python train.py --experts_per_token=2 --moe_layers=[0, 1, 2, 3, 4, 5, 6, 7] --norm="rmsnorm" --parallel_block=false --init_std_down=0.0 --learning_rate=0.000812 --beta1=0.9
Below are experts of layer 3 (counted from 0) of a mixture-of-experts language model. Rows are named router (the router's row for the expert), gate (a neuron's input weights, with its number), up (a neuron's input weights, with its number), down (a neuron's output weights, with its number) and show model dimensions 256-287. Each number is 128 + 24 x the weight over its row's rms, rounded and kept within 0 to 255. Numbers have three digits each.
After each expert's rows: "mostly gets" lists some tokens that are sent to it at least half of the time; "comes after" lists some tokens at least twice as common just before its tokens as in all text. This comes from a sample of Wikipedia text that the model never trained on. Tokens count by the router's weight.

# expert 5
router:130163153107156111101115093084169140122135126148108138137143129149137117107119161132138149135142
gate0:096107156110103107130087136133132147090147121132135094113132137136125145129127110122099094146142
up0:076147146124139113107148129139123162097143181108168158099123150144132151136098127108132144123155
down0:124138115129113133164102095153138130151156159114130111119107112166108124142092143121135131138143
gate1:127075116182144104141134148125123126100117155100094111119131117138084146113099155129138139130128
up1:086125131114126109124155134165128114107088094132109116134091118112130123111134146139110136144154
down1:120170122102136151090124118108129125115087149147142113170143143105102126153078127123122137149131
gate2:098144083174148145108182122128119133167079082127125144144164159113100111177129118121097093120142
up2:114151117122111160144066113145122144151125126148116142119134100136110119148147136101084117101114
down2:119104141125107142100132096127104100124120110141066158123171135129153175114133136156199096112117
gate3:091089097127123098131167111138121112169093100114131164109147151172154158121170140061152129138143
up3:116107169158131099168183124113145126116126140122106165096128139124121104105144129104107135138120
down3:135111097147097122132161140081151112144109131105140076126142138114135116140103136122148097148114
gate4:124116153145140151062149107096140080076152090148143117123150121127164138132100110149153129119156
up4:097133111122093097143094106139136146125095161139077152116130079165130128125136115138119129139095
down4:107146132149145128114140153118140163151158148119151125123144144142146120121157155139119132129081
gate5:149123160176115088130086119152125117156109163146117140109135115142106119117132168134153144104115
up5:135126119137102157120112125153126105105139110131177164135126134123127116102141137105147141113140
down5:142139124141096115147121115113124110111106151094109115111148115107152154119128103134127123111126
gate6:129144170101128144165090141144094144109158128163143150151132117112104152132101070148139134138108
up6:113090125135159110119142127143110146107119129161121117083167135114122111141140091128095091122086
down6:127158131150090147125117124129143133140138133136120120114149082142099108126164160113188154145135
gate7:081114146118110114158132145107147118120114084167156146120082085154120163123096125141135104100146
up7:145136127063146088150062177158104132118157096066121124142165163119115127111154153074145108134109
down7:160138149163119099126091108101097099121155139157148119135136150112166118148137141148135171124077
gate8:147103111109127112130110141122149044158155136078105135122080099123122115134096161112171142160140
up8:156105124152080112109122087180150108115139132164171104095117174111165153073133114126117121127123
down8:102123105164212152138123135167119113120105183137112097129159154095114138121152119136145120119139
gate9:107110128107116125164127124097111101154105133138087109128132106125100179128130166127112133113100
up9:113135131159135087134123130103114115128160127131113095148122110126135159114156137123136097101121
down9:120110159116094120072120121127124099120118142108113139162097105122131144132139121179103092133162
gate10:113133159156137117163138173104094134141152135182118124140126149140111146096125167128108124123124
up10:105124112125105116139148110164146127138121123103150125171121101146131118156144100122146129078184
down10:120127146097124094131130131168122087097162098091076127127120090130118108117132098142164074121125
gate11:073158161115131110130169123110099197142109124158103141158085120125142113134132125181154134138117
up11:118171117097104106141186096136116124126128105112156063155132082174116163124119168172104147096099
down11:139140128135112131097141069180109141124120094122125139123067134147164125124110136152121150110117
gate12:141135148121126119170099115134114133124105160122176151107093117130089132119105157143117148158132
up12:146148146136101136121129081117144139120132110139153090100118170114119113134133116132111110127130
down12:182091080164105076121136168152122116093137134140116145137185156126136138111096110125123138154123
gate13:109115116129142131143104134100132095156113123160154115140131146167109111136129116108078170093133
up13:123099050091092134087102106142117149106113080112160098123117139162140102139127140149136117121142
down13:114148129113149169137122117153090139142115139145110061089181102116162138132104147134122128110143
gate14:180137118116096081137110141121107137158127158073109119108138137148121108130100197144108132120148
up14:176161160162128135158127136141109186141077126117123123139131103132145076166109139126106150150136
down14:135134143142080104127158128134143132142148153110141100097121103122173130121119148156132141141139
gate15:072069119128122131137122114135112096107145141107169164180107127131130137159128135161126064111148
up15:105161116137111139102104131145109134137111133170131144116119110174130145135114165072135145148105
down15:133133118163119122100151131090163114086114083125163134113114079126104161096131182143080130115127
gate16:155123145135102113138122157135115148151106151159110126128092122140134187124130107137166105127108
up16:093104166110095112158146122108117143130133123189121097105125101149143075126130175100105104131136
down16:119183102132149143106154092148141120101129133075080111091141136154131116128142110142131114134143
gate17:160102141111063126116096173136128145116172119116164155193150115127138113105150148135106119062098
up17:157139152127120159195088145121128132153170110111106098173119091131142142105110116121138133129125
down17:143171124098104109153105094132125129153156105137120118115096129121168126129090153127144099113136
gate18:131121133163138138110110098166111133100096117121100113126070099131129139108145174097145139150174
up18:134117109160172059103115137134132091135136150115134116129167149132079076132147171135161143142162
down18:107156105137126105115153185127102127133159120151132119134133120127092148186119145131146136157119
gate19:135144139111142112085098119154134174113109127136098137096131099165117118105144150126130147118084
up19:096114116113124111119146147122107128140093169117058161068157050125140142127126117147128118095102
down19:130134145161108136122112150101135120129086113141132141124110094103098105116125105129143137123133
gate20:115138147102182172130110137096120089115096109097113138119142118152139162137124054116096156130127
up20:124137096128127134126122136111128159116115093102110111108113168101101091114120099212145115133137
down20:157153161145105109110145128151161122154108136140125151133112069125138115095147092158151094097135
gate21:141103106100132118127124142143117102121104126123144137116102114181141110125141148093148106142130
up21:147133105148121095100118121099168122105153124062119137151127154124151128116128173139124092145151
down21:144140117100094131148169128100141131150089101155134117157132119135110144115078109146109135141094
gate22:064109134105149101148144130149134110136165114158149106098149130156172116093086170133125134117136
up22:121128105139121135112160155147152116148089151091110137138139134165146119134128133147141109146124
down22:156129131093123132137090064108125131124138102087123130161106126123096115136128140101087140117113
mostly gets: "R", "B", " 10", " 12", "A", " 8"
comes after: " |", " (", ".", "–", ";", ":"

# expert 3
router:112129142124152122117140087108121128152145152139145142140136140155133130118128138102105126112122
gate0:111114114101106104111123143101153152153109081120110108127173141149166126160129125161134170098142
up0:114131111115089149109130166055125124132176089117142086170115092122162132146165135108108178109127
down0:112132122117154099151164124150139174134151181130125158159116137132117165138106130122098147121138
gate1:119185119099159112106149135132161105141109129156128117157115117130118142100098115124135127110140
up1:106173118100108143117147111121130147145124130167095156150146101130085120127167189103103120103088
down1:137136131154108144177114136129098170136139128141147124127151085116127112127134109127099108129109
gate2:109177144107127134114155118122177127109141148150128138109128127181100120161145146100121117099141
up2:159132095128094099109169139136086130122098116102144124092120171119139132112163151140129094121111
down2:113151092123151117117128157131144087129108141152100129115124133154113181065070126125114145130139
gate3:151178135097163145153083135108152105115127111122128088087110128142142148160168119125156144179116
up3:155148166136117090104126140120151101141170126114132125160129125132123172195139132066117099131122
down3:111118118089140145104132150143183131148115143158130169120137142144130154133091103140121123135131
gate4:117088098118142112144138129093100109115140087156129167124100089127131148148125138130145136103144
up4:142125130102120122147141095126149133142144166086099129133141131153180070112130127141098135119092
down4:119150131133100101127136114107095121198150139140108125193125103139122098093147166078132105168107
gate5:151145144124132155164114088120151137093106153140131144106102131146101132114174137154129121107126
up5:182115157152137105112126128114117132164113158156166103183131073155072108133116122130123133134130
down5:128070167142154118117132129117105129128133157123157139119103112089121190128163187111107174073158
gate6:149136133092122111147139136058130103155125092141163093089107115095134119094103146123122111160164
up6:077118091122143144139096139120150132134138097144098127123114143130137155205171138090153221167118
down6:135145127122145140119160192137120131120118108098122158123117147098154156109132129106127126091156
gate7:119107160135096112124119160173136124122110116133071129101106154133125144079157115133125117085111
up7:129154145124099152107126111105138087150137141128107130108129124166140059145124165136090121187094
down7:136127141152115132101150114108161118159139133142101118159125130157109164148143125137159115136103
gate8:160155119096134142139127121160113164116134094139137095122168159101135111167159128118133177119140
up8:164131174105113186100110136171122132129101094087104131148151127134130166109127158140115136151131
down8:137127115113103113133140190100131139133142124103129137110119119120110114134128105093166135146153
gate9:103139103127093134139085129095180112148109119088171141096144130089131118140217104153156094135139
up9:138152126084132132098199104142146162094138155154141137188108086145120140157076103103135141156148
down9:143158113121119108107099098132152106078131126103141148162094101126174171123153081138166139123137
gate10:140103128093136164120142128099134142134134124129147093122124133101138126123102130123137152104132
up10:112128170129102132095140177107100114147115106088136156140132148174165133112119161092104103092148
down10:153118122109143094105163157172132153132139155119106144125129107127112124093114081145126098144121
gate11:141135176097155142129149113112133119150102092103134135111107144154141091133119124120113152152113
up11:154129095096115150117114111129134108138123114119133132109146117166139116163142115121130113116155
down11:126129150103162079118101110153104136129161096136119137111128151145120169141092096120142119125148
gate12:141157161094124119099137161125134116128095122138100180083087108128187118115156112127081140095134
up12:167127132158155143101170147126147116113161126128096122088141147093134150110125125144137069157166
down12:126094173169095158133123042103114112151112145140136135127148141118145143137129117106169130126147
gate13:132071126100135129103118115160133165134083135096120158147138129126174110168131119143107098119163
up13:129126137155130188136090117147097152113075165119148101142106126156164123141129137154098135120108
down13:120153115123117120163101151094145117121142158124120135133154148126165127123154165114105079106126
gate14:150141110126128158129120159107095125110123086150106088118152132066140134129205091138144118073130
up14:107180131112115156145129157153132120073131130122108134114166157143110088119114154088147140128156
down14:158155169123058082076140165094134084130136117142117133119117096128148148101128126114097136123123
gate15:102114162107131124147155117135169157104123106103144126181101128118138115120124137149165155138143
up15:163161141138103151114134120138147120116082138135142139146154113131103125151153133113106119131097
down15:137111105095084108118114137120095123106123138094124115148133123098099143202142125124146152140122
gate16:163156116132090149124069138072127114141116134163134106146121109118136093134173109117153133114121
up16:129156141137145116102121119110163113136112106113160127146161095151151136091137133127068116082161
down16:124093096113120153128160191116130126145138116108138124155105083160128172136129155154122138172104
gate17:122143146151107133117146134146125124142121103130126111149109138107132144143142128112117068171110
up17:156128133127114084136151106140131164106109163171098134124133117129134113110115135141125165138115
down17:117110148132158135096146129112152132110141133124123114097132129182102118119094134107120134087145
gate18:138160086073122160126040158121138133082165151149113108129088124141126108080116129120107149127156
up18:128094142128088142136164159101134143150097061075148114123147108159103167137138086141159116106128
down18:120126123114113144043135154162117100088141138113152095109148117123136126124152115148097139123140
gate19:169105121150165127122146128173174149161145084147100121124149119200124152135120100132127099142119
up19:074154089143085076130166154175115118149129150123099157131113119109136078129151151116182154135138
down19:189104146074164138097144124153126127124158112135137153134140109098116112129095131141135162132130
gate20:151106104136177177150139101175139156108129129152135155134120151158124120143078088126131173142131
up20:114169112076118053106113136091154100115154116146148152125091135117096088177139144069098098127133
down20:114130143100147070109087126109143111080148111113142164171073102116104154114116165075151131084131
gate21:107112110080125124095100127153153172165120141110108133110161143165144102117099138123141092101153
up21:115168101154132060112150127132141099119104177125145143124105183147109156134104146066133108146125
down21:104128119143138092108155105099109137135115118112129099134115121135106183161132161127106130168134
gate22:088148177097072154143116118065111099108099110131124140124086096146143134124128133126106158124110
up22:122136133104144144133136143121139131151118123102129112110128111127107089115123133102118162114122
down22:126099100123176112131137163152083132132117091106134131142099093147115117112130110119136160115068
mostly gets: "\n", " \"", "\n ", "(", " un", "  "
comes after: "\n", "|", " |", "=", ".", "  "

# expert 12
router:112131129108149154141127200142131131101193138124102152147108112161148125149089100096161115115129
gate0:143108108085122145116119131164119098057080111124132127124136138110146176124111134163148106153144
up0:128145155111120131119124146141100131199121126123138115142163068092142142112150112113139113123127
down0:134139107142130141096136128132136188142145096115116118120125136099158133109104102135115097109134
gate1:149134125101084095118132108163120146118178135116140147107111111157115134156114118159163102117099
up1:128116110129142138133115115124151133146095147136140120070121120137144151140134152062138128166126
down1:137121113131172147121138085101134162150123124096119122165131140130145137142132116083095202112140
gate2:125128122128173161100116142167085122115128088134146154128105142129087086104096106136142127127157
up2:131118118131091131125151120173094152122146135100122137147124139105217094141126170131080152122072
down2:163122113134154105127143101136083139125171125207093096138153131102091096132103164105077117122119
gate3:109130141137157134146191158115135120122114133120116099145164089111081108116123094129090149137152
up3:119117110091156123154071097138105129160146163111125103115138123103140128161156142102158148120079
down3:141100129146114124159156081152099156121107152144122143136100119099174122085139102139117152157068
gate4:119124125078162141136133143142163110143137130104130168138127112131114130151168111120133129141106
up4:123159121118127100124168126127110134088129099102152153174107104122091076131155128138108121116186
down4:115162094137116123157130122143132089109088126111171100133134083125153173114181140109115099191150
gate5:059145095125064160105081136115129125107126089149114154113115180140132121158111120124136149122131
up5:151183119114112129126117145174144118118131139084141130163155146143090129132187140155123150145131
down5:147140110152121122107149072111129174146122129157149154093135133144141103152133134076153130109158
gate6:139130127137107114102099133139142172132115132120133099142129140146144112148135107137133153151086
up6:086143125150136120111122128117129133120170119172120121104119141134119094118105181156093164122154
down6:148117140126120107154144067148145095110112137125187087114149157120137118133166099103147139149109
gate7:146103128105112087120151121145113102138147119141126162167100053157140098070108150155102144135135
up7:132139123141121104142133141136130149153136172099129144125159134129124144138115118107132126138122
down7:147143124133105130104146104118117122121122118120150127154141094134126112140133134129084158115135
gate8:170118140119086140094124139145123121105129129121119103132118156129143117151104130180111135139109
up8:151138117164124130139115115158162133163128156154184099149110144144101089145128163124136142115112
down8:124103079161131126137146057122120125132110129123108115147144131142127162085127130214133102127132
gate9:163078117098135098119145138098131122146144110073079134095144098114104187133120124123131139124130
up9:146095148129125145090110113144113102141121121183098108135084105144097144141094135144099167139116
down9:122153111119119123106126148140127146097155103150125130113091112142124126142107126119180139168180
gate10:104108160115143128124118142124112147127114142148161086133149134130146151142145103101129127118111
up10:132162114142139143131143123174121135133150135127113130124113153137093122088143130148069176147112
down10:123159137121134149090113124148151142138141150137102149117104144162102102111105109125118135164160
gate11:138128137126131135129137164107092137103146137106131149124117114132137118143095113103131121170145
up11:122150138119149119175134126173099088094109130116094161127101108101162129123070116151159144077076
down11:147163121147152124154147152101147170161131148157116124144167160142116132153132130174158099103143
gate12:146106107123105133111081155150119136066117068120083109200084132105165141140117128107074119123128
up12:135102124117158143120083127134115127147090135092117150150119104108138181129108119104116127134111
down12:085137112166149124128124167133145147117127115104100121176138120134078170112099134143116140113143
gate13:101133138124115120144065126102125113128181143091079131134140093139159149147113130120177136115113
up13:093088095135131129157138132098135123093142133135171160138103126090141140131144161079143114118105
down13:128140144153108100173126166124126100132139144119143108131141110199140133149171083120181111135145
gate14:104155184065099140117139184141128120109134157132112159141150160122137117120108134165091075152136
up14:114094138161134112152118106105124147120160109113118178093101167121159132133129140083162119154089
down14:144150127142090123180137111150110103125135097155105112157116079103127125121177142107120140121144
gate15:128114160109204136104136150129131118135108126143112154129133151130157153147102170112127118156153
up15:095106127144153114110094108121163137169121133110100111134111175165125131135140144160120140148111
down15:146130179097080164077113106112095155126115134126100119130090159076108110137137135158114119144118
gate16:121134128119117134111157161173185149087118108168117131108124112111136114164142118136184141109117
up16:109109155133133146140134131137104131140116154135127133069129145149189143135169146124113079106128
down16:087136121156094151132121087117139121128156148169108104112114103149169092111131122111154145116108
gate17:156153145097128132110126135161074135121113172108130083129121112074108121090105137105096134142076
up17:102120132103147141107122117102144126123100109133113141142124096135121148143132151134126100137105
down17:118143144065148131157171112100112119136185145138142162116141148186149116128161169089145163113157
gate18:128144174125129132130128124114157145173089106093154153156116101137139116131146122126148147136194
up18:154167149116122160169108077136093171117120121132109120142133166169145152090154093116150105092091
down18:108147110066107112099106120147155161149103139102136128130134121118145144132133087134133104142090
gate19:121094113108120151119146175129163121103084149103168141131166129120099115158126117111122125128170
up19:127111131133098134130103087111133073138141120134145150106158123096112107167149173136089142162133
down19:099104144093153147141124136118093157110100124073133155110111093147105121108126136118172160183136
gate20:117122119119125132120124111093125071122070142170143084172159090089091103143150112140161134120122
up20:137155144124132133164121100145194153182137196122138143112133164144142102146145151145150166147135
down20:155162093132101171152095093125157183103112150167163152111128148136134092113098082176129117112125
gate21:116096127169160092140116106103135168162148116120132177134091068134121111111129098113184136101134
up21:184117146162159135134107158086160107132172134116092129099121118126154176105138124166141136109116
down21:108137114110123127133105139143161126149150136145140160136152140200102146111138111124115158139141
gate22:121099171112091130159145120116118121066096122104121103153132145197145148130111118102107148126190
up22:127136118094129130077118146151119163101146153090175122098127110104157114140118170121113137143155
down22:100070123130134124100124097119115145122201117124138141137148144123136154131139119093163116123159
mostly gets: " p", " s", " V", " S", " Pl", " st"
comes after: "\n", " (", " 1", " 0", "°", " 2"

# expert 14
router:149107143102152141090088105150156112155158130140146148154135136111155122120116136114088142152114
gate0:127112139148146111138187155120128176138128164100116122129126136118131141102127120122167124069126
up0:149130123162156132089127122099142123119152140149119095137177105127112129163096106134139187113164
down0:156126082138155114143155124131134166173117132111109094114142106121112101151133113128133088107141
gate1:178129119102121153135133090076115120116147147201124110111119122147113159136107081115104126164139
up1:127141145145152134141077150139138133130099136077142098108095157138112138104138170165105136106154
down1:112139115083130111157179142132140121096120140133123105129101125149113122114148144119086144123115
gate2:121153178127124154152118140137099130096099145101098143119157102128099098085153156167108137129129
up2:164165166116141115184148146156121126127132147169100154119150119100118150110138121141118164115162
down2:114154107112133133128130155117087095128100144135093146107104119117079085085129128137166145155101
gate3:131120122131221142136113136146105107119062102143150123101160134115186102128136093122084131098137
up3:107167132137108112082141063161130177120127142100114115132121128155092088081106133141080105129103
down3:143127155122154082128147111132120107093091120110094160135138146130168113124151114114110085139145
gate4:153146104127112126115101117150165179159105142091108115146112137153142171124107107156150128128125
up4:119105150069145125126147127156120093139144126140142139186115157145076097069107124157129125140116
down4:117089136147149123094127126140127135093154139139139110145144154118123154131121137115105100143125
gate5:112130111124109148096114133124057183159127103122110108119136112141145156115110115125128144066058
up5:125128116120070138117119115103080142100066125139163079160191127129144158116125138135089135108123
down5:130098172131125135129106138130107128098116132142074152096157088108084128101132144100119121161089
gate6:114115110141137144142160114131194154110119150093126147135162158104111126127145153138086131142121
up6:113110142127104124119148107170155112132155109126111164136116118140108125145157182123115138180141
down6:154156135177101104141121134088087130152148131127116125087129163119102113135144147102108131131158
gate7:098180114130149156142122131115112095141109140144118131119094094156091099148130158060119159065131
up7:154167108152127129098162107109109122145118108177151098142115143116056141165103101116137108171107
down7:131167103148130142111098140122131171187087187144145127135144157121124132199113083117133137120142
gate8:144140108118116131093101134144087136120151068155123134130094112094153141097122184123127131100117
up8:126125120090113103101103093117136148066123093127153100143147124128136109144127102114139104103110
down8:127139158125112152126092108145077087131156115158143157096094127155134120097124114130087116193138
gate9:122116110134155114127117167106097111096114084153166145115137134091093114174174198120151112146131
up9:138144135172164206140120105135151120172130121140181140146151171115156145121158142085060128156132
down9:122115122107129136146123112079135117082149136119095167121120182153101146141116120120079135112158
gate10:154096128126159115128112137116115121153081130176144169113101098166138163107118123090151108139121
up10:141145145151164111115157144080112138122147126134108152118126084160146095122159141119176121102117
down10:136136156182127139119096140099136137128140120111172119120122124154104134127187104142093154141102
gate11:133114132141131128106107111130085106135089158127144140104128180120101146141105109096144149124123
up11:074138103155092139123178149170140153101112110095110146156142086160111099117155156142156095152107
down11:145145108090154159124133129145130175110103141128137111068159152113128094154157108136113126072156
gate12:103182121129089132117138191118104134070123133148129118134092116143144126127152118097138103097202
up12:116151104120086096137099135125167159131111144127114149111104114134111092118131170096130182149106
down12:158126143115112120131111119144203154140156158086108066109112088163123110165187126098122110121129
gate13:097141125131134171127105151108086131077124137089164142130164132119115076109175118125135128122169
up13:134132100103116132083117146134133163123136143161130182093098127133138123147137135156141193127149
down13:065119111132141076145181120112167156150123131142154085172139190186161171147168134174164082080164
gate14:154126128103104154160151143175103110147078157105126125159157138138109118099119128131102096110123
up14:092114129107143128147090119114147136155098148097155086162158130150138099139176134097105140142074
down14:148132144114111133149085150129145132138143136106117100125124050123127157168079109138113143136134
gate15:107185130125150150126097127109120174118128098142139137162117095157135120171127084115146172113139
up15:148123125154151127124096112090120105100104137109130122120109104150100123129144101100085108129112
down15:121107142169119150143135131109088153108124155159158102110118126154168184134160145096159111091087
gate16:146158103098119152102113142113093111136124106110087086135129118151125122121151142111110108126105
up16:148104110142132176153115151146076125108109139124139138123126117114137136140130125099122145147130
down16:133117138105140126167102137106090115063102096147167149119129112182145160130134127092138149175118
gate17:151136129127091161138091157162146168129146149136098117173093143175119151109136081122162124118137
up17:144123139168169100076142139133128109143158138132111106122127122159144092151169190136126131116138
down17:141116146152112137099090152171117079082138113118074104127137125128095105112072102114115135120140
gate18:145107095129144142111100151105108094121114146145084145096147115092129094144126108138119168098141
up18:134110139088114101143147111174107149126100111111097084154118125139151130108100173084088120096115
down18:080081121124104094152133133146071139108117138114129122142131179117117107085087139129125100158164
gate19:153136151101121116114082161087107132123131121136158112141118102087143131129123154144161141094129
up19:114126144132175141141104109170151105092124166108160179087128134143161154146133120099106149140143
down19:131139134133158115077109119135117128140143133149102131138154132121130106108120153116099123168077
gate20:098143117091129127123123135117080137131096141154091121125111087113123127138152125118119144121143
up20:090152113140123135103088120137120170125108156165106057152159187144149143174115126089108113112125
down20:134161125165131118155116159134157100165110146150154111075192128131117113100131096101151140136145
gate21:121105132084106136112102155121119130128123076129171113136118141112174122141106116113124128105127
up21:146135088099180118109110118100112090118096142125120157111092125128132097131109091138139196149145
down21:133133116109124104114133120126168129094113121090117181175139071140105102167147131119134134125091
gate22:164136128129110145115146132123128116122131150096148128128063089125139167122090096142135092114153
up22:150101106152155126110168148135167160113121167101131148086132092127086081147103118104155180127196
down22:122126115143119120100144183058135102162130109120127122099103185133124162151096129144139083119103
mostly gets: " the", "The", " The", " States", " American", " United"
comes after: " in", " of", ",", " to", "19", " from"

# expert 15
router:124098131107115177113092140124153143116113181143099130159112113110128128088157121137109102108177
gate0:121103119132140116137144146082098136110139144121178128120135171104119158131106163109116114085102
up0:152108140100144149144109127141057124136149156148158103113105111109130128086115134123126157178140
down0:113142124138104126136171114169119162112123113109148121098119129135082124089123126160185135127088
gate1:135142134139138136133111147149121128130147102107117117139186136120154188118118117150108120155144
up1:077154162149142148117097136147135142125089144158144109134118170174109126130130145127113121081127
down1:119128132138168131149133136143118127129104168153088118090121142139158134073121167108139125129151
gate2:117107154131097172138139119190114148130127113091113131165167097147135121071093165178124131152105
up2:164124132107132181157090122128125134116126124161138134148129143150107108087140126123077121127113
down2:132129104119180099127133134129114147161093136182114157146095108142096066155136122101088145140133
gate3:144072118153068098151109130083123125150109135094151097138126172132154163128128178136069109137143
up3:087132121133129136120143166097130106129158099125114193168126198122142132108062099143142084099177
down3:154119135153141129164137166130123140114152136080137182146126113076117109175152171123109144135112
gate4:101115130134089114178149140148123146115103180104101127129116163129141099126094140085105101135093
up4:116111144171126123120109127148154084130132129160111148148139107117095143138131175120107137081117
down4:111112134102104100127111104108122157118151148115126182145134153155192126169154130154093078127131
gate5:174104113127120111121121162130101125102149119133103110086111098147129116134131114105113150167149
up5:105107132109113145121097119136117110067115160117121105138164114086114117127111115128113164147128
down5:136100128116160131142064137139135144147139132142093153072111145140167142085159122160077145137133
gate6:141101130117153148138152151129137131130135150142114111153093123098131112124116149122117098156150
up6:140131102127135121092108115138130120149175165110131150101111166126113138170112141135132144111120
down6:105148105146127107153128157099119114163144132124090084117121152160120147123120158106109155131147
gate7:142124147150077124117122184115086144090104125103169122132120132131088115088101164138093150131120
up7:123144145113126144120122167104090151146073108124121114126127048124079122130144110152112121209135
down7:110140132168119124143124145113138132100136128112180168158083122166087109129207105137111136064096
gate8:126159171125112104120128142150131069091090140117147118155144159161088122135113129133130114172140
up8:101135141102162091163115116128064108122091093064140112154115094111133105125108181143125160070098
down8:089139156131174120138121104126071156092144136146098111141140115121130135117144146151141149126128
gate9:149102170127175121136132113085087219114117110116154151106127123104120145107138125183141124136128
up9:118097147084149115127170083085098135121094122171148150071106096132151114118073090150100116182160
down9:130121143126116117135126098113126104110156185133159109177131121111095092126173146130108151164092
gate10:114166175120142146127131100127165145137133103175147103106103160229110134102108125135161081127145
up10:157160072092086126136135153120109111122121087130137187112125082079099137121166142111149126134110
down10:144070141099119187162084109142164141096146145093135180083104175127137121125171110125139098139141
gate11:116177118139136101091133119117154110118095096119152058115176112132146163183138134093097121142133
up11:135120109128140116149169118115087115152130080125146159152147147118068099100095160127178136117122
down11:172166143117174136139141125096137126085127153097125132120125133117123077113134099146134119117138
gate12:112128168140162159117143119084118132123138108143118112137168134134122157130104104130109157134142
up12:143089111149148130116151092131116133157156103121145143144139098106159127154102096179146157128084
down12:135096131134086127137094122136117136144141156138137119144075125137147154124133119109184143095106
gate13:117137156103157149134156128122137073106161114157121151138153090081139146076155141152095089147143
up13:150165132153178079149144143123097114139118077136141156132117094151103144154148131111126128170103
down13:139125189140116138135119127111134129130143127161161131097102123161109141160145135148144086122151
gate14:124145176133131125094129162140147120131136122123115136132108145121130123121103126117156128114143
up14:130118117128075128146149103112134093094114158120161091131138156173151145152146089109117104138137
down14:113136164144137093114156094132180131141158119173073143115131121106144128082154152128124106167119
gate15:088125153114133173131155168153095134130136120111120143215106118122084113160136123156118132122125
up15:159124144164119117144109118061122120156095127102144134128172121095119091098148150198115115120132
down15:108118109146137119138148142155128144109113112119137143170134169113114124113144114141140102087096
gate16:134120170128137129074155118104133157087092125129102160136111145108117128152111117137105151139155
up16:155122141150111138118134113089135140128073115168161124110118092140095127111090100166082112154158
down16:151137134153143124152133146167141139135116111150105159077177161145107067103112160116140120112102
gate17:114117183119139109124132118122184131086113112154124149123094110139115110140137113099135102126184
up17:138139125143130113127135106149131145084137132105145128085146175156145130116101100169114153159140
down17:133128127166122107124124124153134108095135122139141100151114150121089138120116138114111115111111
gate18:136173103113108103152103096135147116113088134101156083116106112130138124132207130153068149134110
up18:127121182070140106094111122135116104093116134096120115140144115131139106131150145139121140180129
down18:121140100124128154143144129125114133126126084127120096148138097115170135126076096112099120145123
gate19:126113084117114090139167138119186133152132142074130161084128128108144143132145107158121158119137
up19:123162118136143143130096173099112141133127145122126113145107129072135149102077105108192175123140
down19:118092112118134125124146151128127156150150138151141162155139128165162125118092145105126136146136
gate20:131104158121149116144109099120120145115113086122125159147075096163131142167140123116136182135154
up20:112135102117140100164158122127086080119129085141126120148153106116114116122148142101136149099147
down20:083143126115152147151161093090107205155123116137121118128152126143151141126162163118105142074111
gate21:125134149176123128126118139095146112090102130138110174098146142171109137143132172107133124106109
up21:104107105111107110118147176159159133139097114141135141127122132113099088115116109109116125147125
down21:089163152121139134079091129159176075109160121127170113151165163126122110092142148154122118158119
gate22:132092101103088161171129174143118093116114146094153140179119148139133099137149089121117111089132
up22:168122074126074135165124154134143126128131142142140158146152135140115077156139098101119137117138
down22:146115077123150100148128122103096104158109146131106110129119083125092094107133089116129073107120
mostly gets: " and", " that", " which", " who", " &", " but"
comes after: "=", "\n\n", ".", ",", "s", " ="